From a checkpoint of a small mixture-of-experts model trained on Wikipedia: a sigmoid router.
Below are experts of layer 2 (counted from 0) of a mixture-of-experts language model. Rows are named router (the router's row for the expert), gate (a neuron's input weights, with its number), up (a neuron's input weights, with its number), down (a neuron's output weights, with its number) and show model dimensions 0-127. Each number is 200 + 20 x the weight over its row's rms, rounded and kept within 0 to 999.
After each expert's rows: "comes before" lists some tokens at least twice as common just after its tokens as in all text. This comes from a sample of Wikipedia text that the model never trained on. Tokens count by the router's weight.

# expert 59
router,183,235,200,206,220,213,189,186,204,193,193,233,245,180,192,189,200,222,241,241,179,199,190,167,180,193,170,192,209,210,222,197,174,209,203,235,204,163,229,187,210,221,203,192,202,201,178,201,249,231,199,191,184,192,205,167,193,228,207,213,222,199,190,184,198,192,219,214,186,205,226,210,213,224,224,220,223,181,221,207,220,194,232,182,240,195,218,197,220,209,182,228,221,187,194,195,200,202,192,194,198,223,197,189,198,206,232,185,195,159,205,239,154,193,242,176,223,203,214,214,204,175,205,206,173,224,190,241
gate0,236,182,182,213,202,189,233,194,208,180,160,192,215,199,206,213,231,202,208,199,192,214,210,166,174,215,202,224,197,203,210,211,214,187,183,178,215,180,188,225,193,179,184,184,191,205,230,198,201,187,212,200,186,222,165,214,250,207,226,181,193,196,234,223,245,176,199,220,193,176,196,193,171,173,185,236,197,228,207,213,197,224,218,182,185,186,184,196,201,203,189,186,217,212,211,230,164,172,222,188,244,170,225,235,185,180,187,219,202,181,190,196,227,166,217,170,190,191,208,217,137,204,197,188,208,185,196,207
up0,191,200,213,176,197,202,236,193,166,208,195,184,172,199,215,222,221,196,226,211,198,163,148,236,235,219,196,195,199,196,225,191,211,158,194,182,205,165,229,204,203,216,171,229,196,162,181,188,217,197,193,176,201,201,163,202,184,213,200,235,195,195,163,177,177,210,162,228,213,207,215,215,190,182,206,210,188,207,204,188,203,196,228,186,184,187,178,221,205,201,224,227,213,193,220,208,207,202,190,222,200,174,200,243,148,212,191,197,199,217,159,191,176,181,199,213,214,196,181,174,218,194,239,182,193,212,229,183
down0,187,219,190,208,213,196,211,207,131,147,182,199,177,219,208,197,204,188,199,223,211,182,190,188,195,179,214,200,172,164,194,208,204,178,173,210,194,216,209,180,233,214,213,224,172,238,175,207,173,177,218,191,229,208,189,213,215,165,206,189,182,173,184,159,197,204,196,217,211,195,201,181,186,212,172,194,192,188,194,177,217,186,178,208,207,201,196,173,164,228,227,185,197,190,229,209,191,221,191,165,242,207,190,179,213,204,184,189,241,189,198,205,203,185,217,210,154,183,194,159,213,228,235,211,204,185,192,198
gate1,203,181,209,218,178,198,193,230,188,210,233,201,208,194,183,191,190,196,226,191,241,239,185,217,193,263,175,210,176,200,181,188,227,194,208,192,259,197,191,197,214,203,196,184,210,183,197,195,211,204,231,204,200,231,220,158,202,206,163,206,231,242,182,227,192,162,190,206,234,168,181,220,194,211,196,195,194,198,219,217,179,210,226,174,201,208,191,181,217,208,204,218,224,214,204,198,228,217,158,208,205,175,186,174,186,193,204,222,215,194,241,184,178,237,201,208,188,195,214,192,196,222,182,190,211,206,239,186
up1,210,203,179,235,194,232,206,209,198,216,235,195,213,187,195,203,199,203,203,179,203,227,182,189,240,222,192,230,188,208,152,172,215,202,204,203,220,188,212,205,230,235,175,189,226,163,179,237,204,222,227,186,217,201,166,169,221,175,221,193,248,216,162,211,195,162,175,207,226,188,184,205,177,213,194,179,189,216,203,195,200,186,226,185,218,217,221,194,226,220,218,222,203,164,208,178,223,236,202,213,178,216,157,179,187,212,212,202,224,207,204,183,168,225,230,191,203,204,184,203,212,203,194,213,199,215,221,191
down1,208,219,238,171,148,219,216,229,195,197,191,193,207,166,205,214,213,193,186,206,170,187,200,189,206,180,245,223,223,235,195,206,163,217,245,183,174,190,199,190,228,172,177,185,211,209,211,223,214,256,167,193,170,220,189,208,196,186,206,191,192,191,204,215,213,193,200,190,209,202,209,191,206,228,170,190,228,197,194,214,198,210,152,190,217,175,180,182,194,218,233,221,228,202,167,182,208,214,221,192,175,196,209,184,215,182,212,191,222,239,212,169,214,213,191,216,191,219,190,170,180,219,228,192,206,217,182,188
comes before: "a ", "been ", "the ", "to ", "in ", "as "

# expert 171
router,191,211,233,187,198,209,181,203,214,191,185,225,249,196,224,177,236,196,242,256,191,209,206,152,185,213,173,189,240,194,226,192,177,198,185,219,208,176,216,187,180,211,206,180,137,214,207,204,237,229,164,188,186,179,211,182,198,238,208,215,205,164,210,164,208,191,187,207,194,204,208,208,212,219,209,227,210,194,232,230,214,184,227,198,235,188,194,202,215,219,168,211,217,196,217,214,197,186,198,214,210,205,197,175,183,195,212,171,200,168,213,228,186,207,226,192,203,211,216,205,192,200,198,194,210,211,183,218
gate0,241,189,226,189,205,182,228,196,206,223,186,213,208,215,178,187,235,215,195,206,179,247,199,246,212,220,219,212,214,206,226,195,252,174,208,208,177,178,215,209,173,176,194,209,166,202,239,179,217,204,231,224,174,222,237,217,182,188,206,203,207,188,201,238,184,187,227,233,196,181,212,197,195,180,229,217,233,191,206,219,174,210,202,176,225,184,208,191,196,197,215,197,200,228,193,224,188,202,205,203,211,173,219,195,218,176,201,199,229,173,199,236,218,186,231,187,218,195,222,193,154,203,190,215,183,175,209,187
up0,192,211,177,218,184,223,199,206,194,163,177,196,212,197,218,213,188,184,183,197,202,189,199,181,154,201,173,195,177,170,193,222,141,204,210,179,162,211,186,181,205,224,216,175,217,182,173,232,205,227,200,207,193,183,174,166,222,171,209,226,211,230,186,179,231,217,183,171,195,196,198,202,196,237,191,183,206,199,191,167,226,196,181,225,176,243,181,217,176,189,200,228,168,185,189,226,243,197,190,193,220,217,186,202,189,208,206,205,185,213,236,185,199,192,195,209,197,211,178,213,221,217,173,168,237,201,203,223
down0,210,160,205,226,189,210,216,199,189,186,182,212,218,226,169,193,230,220,235,200,207,196,213,191,179,215,172,201,203,183,195,217,233,206,171,189,201,199,142,200,171,193,191,225,181,200,188,184,196,182,198,209,212,181,220,220,250,234,216,167,181,159,187,167,197,183,231,214,193,176,211,190,196,183,189,181,218,213,180,174,208,197,209,177,194,207,161,184,163,221,195,191,176,209,201,221,204,211,174,204,261,182,235,177,212,179,226,207,193,214,221,189,211,201,222,189,220,213,216,179,203,215,209,207,203,175,199,173
gate1,223,211,185,236,194,208,196,197,207,218,212,197,233,219,190,256,205,213,191,228,206,225,196,189,178,197,201,214,166,163,217,182,168,202,207,196,163,222,158,201,191,195,226,172,220,167,241,197,196,207,198,210,196,165,183,210,200,185,205,232,215,180,216,197,212,179,194,158,172,176,218,248,208,193,175,157,177,227,226,216,186,209,200,212,217,218,194,194,215,206,187,194,211,230,195,200,202,189,216,200,203,207,190,153,221,206,213,199,213,171,240,225,189,187,182,222,200,221,191,185,172,183,201,214,214,179,216,211
up1,198,186,214,174,190,173,216,240,205,156,194,219,173,189,196,173,238,161,213,183,193,171,186,217,213,205,186,218,190,244,157,226,212,203,225,205,220,180,218,198,217,191,177,204,173,202,160,215,238,219,208,199,198,209,193,192,213,209,221,155,210,190,166,211,199,218,204,241,207,209,179,170,225,189,246,216,223,200,186,204,214,238,178,184,194,201,205,192,190,201,217,202,170,171,210,183,218,220,182,199,177,189,206,205,192,226,184,187,212,197,219,224,200,209,225,197,201,173,180,205,228,221,216,175,195,205,198,235
down1,182,192,252,181,175,187,217,197,208,224,178,178,203,188,220,211,206,200,183,213,217,204,181,215,209,232,197,190,230,164,196,191,201,198,196,221,219,248,194,197,182,206,179,199,187,223,184,236,149,182,194,189,178,196,199,204,155,200,182,187,173,176,209,202,205,218,151,223,210,197,211,196,202,189,204,194,207,180,178,179,182,179,179,201,182,212,219,190,169,150,213,207,190,228,211,232,206,197,191,193,197,203,193,191,203,212,213,238,190,225,200,214,192,223,199,240,230,160,182,163,209,171,204,162,221,185,173,198
comes before: "to ", "and ", "–", "201", "of ", "202"

# expert 161
router,198,221,219,201,206,221,201,168,222,193,187,224,243,198,179,188,191,220,226,224,182,200,179,158,172,185,167,177,213,216,233,185,176,205,200,238,202,169,231,173,200,213,210,199,173,205,198,196,243,210,207,171,184,180,205,166,204,234,190,234,188,201,174,176,205,190,217,219,190,216,232,203,219,233,220,220,219,191,221,199,225,212,230,182,228,204,206,207,207,202,197,237,206,200,185,200,205,201,181,211,181,227,189,156,194,212,221,192,194,162,206,212,170,183,224,170,217,199,212,223,200,188,187,219,181,211,204,238
gate0,189,200,179,191,193,233,245,239,202,153,213,205,192,200,210,198,211,172,207,203,205,219,205,224,206,211,200,228,193,202,208,214,187,188,237,212,218,189,184,191,174,171,200,183,185,217,178,226,224,232,165,195,195,255,222,182,244,199,220,189,162,177,201,226,209,175,197,222,178,164,187,186,181,154,180,178,194,220,203,186,182,225,184,217,207,214,212,211,211,194,218,178,173,217,197,235,199,173,189,200,189,173,174,190,217,185,228,195,190,216,222,190,185,183,173,194,207,200,196,203,182,206,214,171,206,153,193,193
up0,206,212,209,191,201,168,155,189,220,220,188,166,183,220,203,196,190,205,169,169,211,178,200,193,212,189,197,209,196,179,197,177,223,235,196,207,202,247,207,228,210,215,247,192,202,177,214,202,185,186,154,204,173,198,214,236,195,205,195,195,273,217,179,178,210,203,214,225,220,206,173,224,223,227,234,176,223,198,183,189,217,186,203,191,210,174,194,187,193,199,194,218,177,202,211,165,210,223,239,216,214,220,228,196,213,195,184,191,181,175,198,233,207,197,197,205,184,208,223,180,199,200,176,216,212,205,168,228
down0,228,166,201,210,195,199,231,196,203,226,219,220,169,208,245,175,205,227,169,206,204,238,196,186,205,191,197,198,189,181,176,205,195,212,193,190,187,219,196,191,228,194,204,204,206,224,178,202,182,209,211,176,200,215,199,216,206,217,233,190,229,194,220,236,174,204,196,242,180,156,194,203,197,169,205,187,202,217,151,149,178,196,213,188,211,177,213,244,221,171,208,174,183,183,205,181,227,188,186,225,195,179,193,191,211,198,242,194,199,219,215,214,193,160,186,199,235,199,201,207,179,187,164,203,195,159,188,192
gate1,205,183,218,197,177,206,189,192,212,165,207,208,207,193,188,187,198,183,193,200,177,226,221,197,169,232,217,182,217,195,216,208,210,177,197,168,177,190,192,212,178,152,191,173,213,225,259,206,219,207,236,161,167,210,204,201,217,203,192,172,172,208,227,212,184,226,200,213,187,184,197,160,164,178,223,224,221,192,215,203,174,191,216,218,164,202,208,195,200,170,195,185,199,219,207,217,181,167,186,199,207,209,210,195,226,206,213,199,190,202,241,169,236,184,200,167,195,201,232,195,164,222,176,175,205,215,213,175
up1,190,217,204,206,230,202,191,189,207,232,165,177,194,232,186,237,200,226,211,217,219,167,167,186,242,183,186,229,184,200,186,191,184,239,207,214,220,201,191,190,240,232,205,231,176,171,162,206,206,195,179,219,209,208,181,176,180,191,217,199,201,207,153,188,188,186,200,213,191,188,189,207,198,223,190,213,162,196,163,196,194,218,206,163,245,186,220,195,190,236,220,212,225,187,192,168,212,213,218,202,207,188,183,207,184,228,184,190,196,213,170,223,185,205,199,235,203,190,189,182,209,163,218,226,225,185,201,223
down1,186,204,216,222,224,230,238,213,199,188,213,211,196,164,185,165,218,179,163,194,196,204,175,202,159,208,181,169,215,228,202,200,208,222,250,227,160,227,225,237,179,194,205,197,199,208,190,198,214,196,220,182,214,203,198,228,233,208,192,134,207,168,193,176,188,197,228,207,165,187,201,190,206,191,217,183,210,222,179,184,191,210,198,205,183,206,202,210,210,175,222,209,208,211,200,186,236,187,189,182,229,199,176,202,256,231,211,206,178,202,185,187,208,222,174,195,221,226,206,185,195,211,213,190,212,183,193,198
comes before: "The ", "\n\n", "It ", "\n", "In ", "He "

# expert 200
router,192,189,223,196,192,212,214,213,188,163,200,233,233,184,192,229,205,211,236,221,175,170,198,155,202,205,177,209,200,189,206,192,187,194,186,220,235,179,206,180,225,220,187,157,211,194,186,188,221,254,175,197,188,190,213,171,171,213,195,205,219,187,202,186,238,191,220,187,198,196,197,181,188,198,202,213,215,182,221,243,212,197,225,200,235,184,223,161,225,210,168,206,242,182,194,198,200,206,207,203,195,200,223,179,215,211,219,187,183,190,240,239,163,208,227,180,218,197,206,210,197,178,231,187,190,198,228,214
gate7,188,157,228,207,189,187,200,175,208,231,212,169,182,215,191,164,202,210,178,217,196,225,200,203,223,199,243,207,222,190,208,198,240,202,219,201,190,200,196,193,186,182,136,245,223,178,207,176,197,151,212,224,191,175,217,215,204,186,209,198,170,206,193,219,167,202,171,220,232,189,180,201,177,198,198,209,201,180,206,189,179,206,205,203,197,194,190,186,164,185,190,198,219,201,203,202,205,182,183,208,229,211,202,233,158,237,204,222,214,215,199,189,226,189,194,226,207,162,214,178,185,190,161,204,232,223,204,218
up7,178,189,227,224,166,168,176,233,193,206,220,172,205,220,183,207,181,191,205,214,178,204,206,181,204,179,220,197,180,209,201,180,240,212,198,196,210,173,188,180,202,208,165,211,242,192,218,176,207,179,191,211,210,166,196,226,176,194,207,219,187,201,186,246,192,208,149,193,224,191,164,234,188,194,201,220,203,166,217,226,181,211,205,205,216,179,214,177,212,183,186,183,233,209,217,198,227,206,220,228,206,214,221,233,171,215,201,198,220,219,196,218,211,148,194,210,199,165,213,189,211,196,161,212,207,209,216,236
down7,208,213,185,207,229,193,183,203,213,199,190,218,236,179,210,185,181,230,176,211,205,158,184,178,198,218,196,176,194,189,192,201,216,208,187,178,189,211,218,184,190,224,186,193,205,205,184,175,144,169,192,186,190,202,188,182,199,193,201,198,223,184,180,213,208,212,131,207,234,210,194,183,190,176,215,228,206,195,190,192,155,221,216,251,211,179,175,198,202,212,209,177,195,247,158,184,218,202,199,197,204,190,235,160,206,198,243,203,220,186,193,228,186,226,218,185,200,210,195,182,206,215,176,206,172,190,232,204
gate8,182,155,199,189,199,195,188,229,182,179,216,211,226,209,245,216,191,201,220,209,196,195,190,192,237,195,207,200,188,148,183,195,206,204,198,182,185,200,228,176,187,186,139,189,193,195,205,182,218,188,178,231,195,163,197,183,198,186,231,198,211,169,199,176,193,227,182,198,187,173,182,158,175,218,187,162,187,216,220,191,210,216,196,176,212,192,204,192,184,214,198,192,210,201,226,213,210,200,226,214,215,158,211,260,190,186,173,188,227,226,175,206,193,190,180,205,168,182,192,191,180,177,187,198,201,177,233,212
up8,202,229,207,180,209,210,235,168,208,207,197,216,157,196,178,187,212,204,172,186,201,207,189,203,148,201,191,171,215,228,219,206,173,194,195,205,194,220,191,220,184,199,244,232,193,196,195,234,194,223,212,181,210,233,224,216,224,203,188,193,196,212,215,194,189,201,219,191,210,213,225,192,188,167,191,216,213,193,169,177,185,191,184,232,179,230,177,222,193,188,215,216,180,173,166,218,181,191,169,170,197,229,167,148,215,192,241,214,174,180,238,185,200,221,202,204,227,190,190,194,201,192,219,191,205,214,164,184
down8,196,169,185,194,212,215,181,209,210,164,198,205,204,224,210,186,202,217,200,157,170,269,204,236,203,195,194,204,193,168,192,193,186,217,195,200,209,199,196,190,219,203,189,185,186,223,186,219,223,203,214,227,211,224,201,189,241,223,195,209,197,236,210,190,171,207,200,220,194,219,213,197,226,198,208,176,199,206,187,225,213,203,194,183,204,219,193,242,175,193,203,206,149,193,221,259,180,206,187,198,244,206,213,222,183,178,210,246,175,200,184,196,177,189,187,193,202,193,191,191,162,238,225,180,201,176,215,172
comes before: "the ", "in ", "of ", "to ", "by ", "on "

# expert 137
router,156,172,223,203,209,213,180,162,196,216,206,221,204,231,194,179,207,224,206,236,195,192,173,191,177,205,187,200,212,199,244,166,190,203,225,225,188,197,215,184,184,183,210,232,199,199,192,162,207,184,216,202,187,188,246,164,215,203,181,193,157,210,182,215,188,168,192,271,215,205,234,212,197,197,208,204,225,191,214,190,223,211,204,146,201,208,194,231,194,194,202,231,198,218,180,216,213,181,159,207,218,199,233,196,197,226,209,216,182,201,200,200,209,197,196,178,228,212,218,181,201,190,186,205,200,211,227,218
gate0,216,191,200,205,181,190,207,211,164,223,210,180,202,203,188,186,187,186,192,233,218,176,218,214,220,210,205,208,195,166,189,202,243,195,180,161,188,208,186,199,214,218,158,188,197,170,212,206,193,201,170,244,219,187,173,236,200,186,229,194,254,193,237,166,205,202,194,182,232,168,191,194,193,178,158,196,178,218,208,211,190,204,201,221,207,183,195,205,162,196,195,182,203,182,226,238,159,207,194,208,208,192,164,221,209,201,229,220,194,191,231,215,201,205,197,231,200,194,200,171,175,200,178,196,205,176,162,178
up0,200,220,206,183,210,218,199,193,245,170,177,210,207,205,224,214,245,199,247,169,215,208,205,175,165,214,181,190,211,247,202,212,165,212,182,218,215,201,227,214,190,165,236,189,203,202,182,228,221,231,218,183,171,220,204,182,216,202,180,187,166,178,197,196,191,189,191,211,205,210,212,195,197,215,200,189,210,175,185,205,198,193,218,203,216,229,181,171,245,185,231,206,206,218,217,180,225,207,230,194,195,202,233,172,215,219,186,202,206,211,180,219,179,223,187,155,225,201,189,223,179,187,196,196,240,189,228,190
down0,216,219,210,207,197,189,224,180,229,192,214,198,191,219,191,190,209,204,182,202,223,188,224,200,207,161,221,226,215,195,181,226,212,195,209,188,226,232,166,224,222,226,190,239,200,189,205,165,199,182,232,210,208,221,197,192,217,171,180,189,172,240,207,186,174,206,190,207,208,195,222,223,201,172,170,190,182,218,173,214,185,205,169,192,195,185,178,159,156,206,194,181,193,202,214,202,241,175,207,211,176,223,192,201,225,166,231,235,203,202,199,195,179,217,185,201,187,230,184,157,224,247,204,167,195,202,198,180
gate1,167,187,180,203,151,218,236,235,213,217,232,145,183,195,178,188,167,185,170,174,217,198,246,179,215,189,235,205,222,205,204,206,183,217,201,176,209,222,170,189,198,215,212,198,182,220,200,193,199,182,231,188,238,202,187,197,206,192,193,192,192,209,215,202,232,229,207,209,254,188,200,206,208,217,181,181,178,232,218,191,220,191,160,190,219,198,200,212,174,178,170,221,174,216,221,183,190,222,163,184,207,193,201,199,206,184,226,230,184,184,212,189,226,214,213,210,198,213,216,203,210,200,202,196,173,221,211,224
up1,217,209,220,193,251,174,177,150,177,207,161,242,229,194,223,198,221,205,217,227,171,214,165,231,185,204,184,173,160,198,209,213,236,172,206,240,186,177,220,184,189,186,175,209,222,174,211,191,203,225,198,219,157,203,202,211,207,205,202,212,215,176,198,184,197,197,212,193,175,203,197,181,207,188,236,218,232,179,207,211,185,209,237,219,160,224,209,226,206,214,204,160,214,193,208,206,190,199,224,225,192,211,202,198,195,224,174,171,219,205,166,199,179,199,197,189,198,178,194,188,202,202,200,209,227,201,200,183
down1,202,181,163,203,202,212,174,218,226,183,241,189,200,231,190,207,209,145,171,200,228,194,214,162,215,188,214,193,191,210,192,185,231,226,188,200,196,184,176,201,180,203,205,212,205,235,209,192,165,194,215,186,166,224,210,189,188,193,186,237,216,203,175,171,195,142,157,187,204,210,197,209,209,199,199,236,169,201,181,177,215,210,206,221,219,201,241,216,181,176,174,201,218,214,179,173,235,213,181,200,211,226,164,203,208,200,221,225,241,201,186,219,199,178,176,204,206,195,178,210,204,223,201,211,202,204,206,183
comes before: "- ", "| ", "= ", "ade", "mi", "|---|---|---|---|---|---|"

# expert 55
router,178,213,229,202,208,219,193,185,251,213,186,219,249,213,196,196,188,215,219,243,185,182,188,155,201,189,183,179,205,203,219,156,167,189,211,220,190,180,227,176,190,208,196,213,162,189,184,225,244,215,198,197,191,191,200,196,211,247,216,225,190,196,187,173,224,190,236,211,194,228,224,197,218,214,216,221,210,187,209,195,219,193,228,170,215,208,203,235,218,204,186,240,209,196,210,202,198,207,178,215,172,228,208,173,196,208,189,187,177,194,176,217,188,195,197,181,216,207,220,209,198,155,188,207,211,210,215,241
gate0,195,148,188,177,159,187,190,238,172,199,176,211,210,208,214,199,221,172,223,198,215,180,229,187,211,176,215,195,212,177,157,206,183,197,216,153,188,244,186,190,221,197,165,219,201,185,203,190,235,190,204,217,173,186,232,211,198,236,199,205,200,208,207,209,222,207,205,188,224,207,216,187,199,193,163,208,197,214,224,202,207,193,200,214,193,198,199,214,188,200,188,218,210,210,236,227,213,227,171,233,202,197,229,200,186,180,196,199,187,180,217,182,179,206,162,243,161,209,223,181,191,212,177,208,149,215,189,214
up0,202,230,212,211,227,219,199,177,239,200,205,194,199,218,191,214,174,222,159,206,189,223,152,222,201,234,193,203,188,219,207,202,202,215,197,246,197,165,219,209,184,204,226,196,204,202,206,194,161,199,209,204,222,212,188,182,184,184,193,185,188,188,184,192,172,206,177,227,166,177,189,206,205,221,221,191,205,186,173,201,192,219,206,181,186,181,190,175,207,196,254,191,185,183,155,187,195,188,216,168,203,208,186,217,211,241,206,208,226,207,199,213,228,190,226,159,239,185,160,206,208,191,235,174,236,190,203,179
down0,166,238,224,223,182,198,213,212,211,190,202,199,202,208,232,241,196,199,194,201,182,213,164,188,207,225,185,205,185,191,182,226,198,196,213,203,210,176,196,208,178,217,197,174,219,182,172,225,238,213,203,149,179,200,180,231,223,217,239,203,159,199,221,216,217,182,217,154,208,215,193,226,179,204,202,205,197,210,213,218,207,192,193,216,173,145,206,200,238,183,188,235,184,203,207,164,182,192,217,235,191,196,174,219,212,220,217,187,183,196,218,216,173,197,164,213,206,203,216,199,217,185,205,193,159,189,193,179
gate1,197,168,188,176,188,213,191,179,200,180,207,222,205,182,193,181,181,213,235,206,212,179,244,176,217,208,204,177,214,190,196,227,169,197,203,128,197,211,235,192,232,184,198,225,206,212,199,192,203,184,199,219,192,210,205,187,207,155,244,193,213,153,215,189,210,198,216,197,239,202,210,158,192,200,174,222,191,200,222,203,212,219,201,216,201,216,182,179,173,233,191,181,205,197,204,195,189,203,179,197,188,165,193,169,173,143,178,207,178,198,184,175,174,179,175,223,201,182,201,196,211,221,190,189,181,202,187,188
up1,225,242,191,226,221,176,197,176,223,218,197,194,184,238,166,197,193,200,177,208,213,181,202,186,184,220,231,181,223,217,195,221,182,204,173,185,208,231,193,187,207,184,204,235,234,240,192,163,163,175,252,195,208,181,199,193,207,209,201,195,206,198,214,161,181,235,189,195,203,200,197,164,194,224,206,220,174,202,205,200,202,217,221,186,205,175,189,203,177,218,212,180,215,197,188,174,204,199,176,148,206,179,227,206,171,168,183,218,223,185,195,178,205,220,208,172,164,176,193,196,199,173,186,204,219,202,231,196
down1,157,236,201,202,205,195,203,198,208,211,175,200,172,202,174,186,262,215,172,205,206,190,199,228,187,164,166,181,166,205,174,217,200,196,227,200,218,162,209,187,204,203,219,219,190,212,191,207,214,224,175,196,202,217,159,219,192,206,186,175,218,226,220,198,194,205,218,199,192,216,195,214,210,197,198,207,202,206,165,199,177,191,203,235,175,227,198,199,217,215,223,200,186,233,223,219,202,209,219,252,180,194,221,170,220,188,217,164,175,212,198,199,216,180,195,205,206,203,204,206,192,229,226,199,153,192,153,164
comes before: "\n\n", "s ", "\n", "000 ", ") ", "; "

# expert 255
router,207,216,162,193,205,209,198,196,219,206,190,192,235,202,202,180,189,196,234,215,203,169,202,162,197,216,171,187,184,219,224,205,167,191,210,219,207,177,202,184,190,200,193,169,194,204,178,230,224,224,199,176,204,190,178,190,223,195,246,211,192,176,185,174,204,223,196,207,168,187,221,184,181,213,210,198,224,209,198,198,207,187,255,193,200,251,214,214,257,194,178,249,196,229,215,201,197,221,197,199,191,228,201,203,209,206,188,204,194,191,179,231,156,191,189,185,205,181,199,207,195,177,187,206,220,227,220,258
gate7,211,205,188,221,190,200,247,201,219,220,196,180,204,176,181,199,185,193,152,182,256,213,203,191,188,170,233,196,213,207,200,190,178,209,194,234,238,209,185,180,209,200,201,176,212,178,198,200,176,217,179,180,281,220,185,181,268,196,197,219,209,177,198,197,196,193,214,167,203,175,197,192,205,188,176,225,179,203,185,198,196,209,182,205,199,201,155,192,197,191,199,205,206,201,180,203,204,184,210,194,199,218,204,195,194,227,218,206,235,227,207,214,212,238,233,202,207,212,166,184,206,182,208,197,206,226,218,196
up7,199,193,221,174,215,218,173,215,161,193,213,210,173,208,239,195,215,202,255,245,138,207,187,215,194,248,183,204,193,187,207,215,217,194,199,185,188,199,225,216,192,187,179,230,165,221,220,212,224,180,215,209,156,189,194,200,172,193,210,161,182,212,213,203,212,191,191,243,211,214,194,208,199,192,217,176,209,191,209,201,188,198,211,182,210,190,219,211,199,202,176,196,203,226,224,221,224,220,180,213,217,190,198,201,209,195,197,196,141,183,185,194,182,159,172,191,199,169,223,211,184,207,194,206,168,190,179,195
down7,216,170,147,235,208,207,215,181,216,206,197,181,210,213,181,204,206,171,215,223,230,217,225,201,194,175,233,181,159,192,194,203,178,215,195,222,214,223,223,190,203,190,193,172,209,184,232,175,208,188,180,199,188,207,188,176,225,179,244,201,203,192,218,209,243,228,226,190,224,207,223,186,205,198,179,182,185,164,180,179,218,205,219,191,199,194,189,224,222,231,199,191,218,188,202,207,193,214,237,203,202,189,202,165,207,196,204,252,208,177,156,195,182,216,221,208,180,168,193,196,209,194,185,181,235,191,170,232
gate8,197,196,194,211,192,208,186,197,224,208,194,204,190,227,202,221,204,208,213,209,201,188,193,188,199,204,191,190,239,175,184,225,172,200,182,208,186,227,192,199,211,195,195,225,190,233,196,233,224,182,239,182,207,197,169,201,204,198,191,196,200,182,177,187,202,264,133,183,205,162,197,181,195,207,205,198,189,209,216,194,209,180,184,202,207,193,237,203,189,183,179,175,200,214,275,194,209,223,186,174,201,207,175,198,186,177,199,202,183,198,205,158,132,230,201,187,199,174,169,188,205,170,198,202,186,217,206,196
up8,217,212,189,220,216,200,195,176,222,209,188,223,196,186,229,225,211,193,200,224,181,186,211,180,226,209,167,180,222,168,184,253,192,198,151,180,155,186,211,182,223,219,218,209,215,213,159,200,194,204,198,193,182,199,185,220,228,202,207,186,220,186,212,190,190,210,187,175,198,194,215,175,187,210,194,199,208,177,202,209,225,183,220,223,165,235,204,172,209,213,198,171,174,176,232,177,163,203,191,199,189,156,183,173,184,170,173,189,173,218,179,173,176,204,218,192,183,230,167,214,216,220,208,211,226,191,204,194
down8,176,189,181,214,226,174,180,185,202,185,196,201,167,196,177,216,198,236,221,198,213,198,195,186,196,165,237,199,195,212,225,226,217,158,188,173,212,195,190,223,234,178,170,195,177,221,199,225,211,176,193,190,218,222,199,189,224,215,192,210,228,217,198,198,196,171,208,189,190,193,179,192,231,190,193,234,206,202,161,175,193,225,202,207,200,207,219,234,230,227,191,164,185,230,192,196,208,224,213,207,163,192,203,198,211,207,205,146,217,205,228,163,226,197,177,196,221,216,215,199,171,195,168,169,197,235,229,183
comes before: "\n\n", "and ", "including ", "but ", "which ", "as "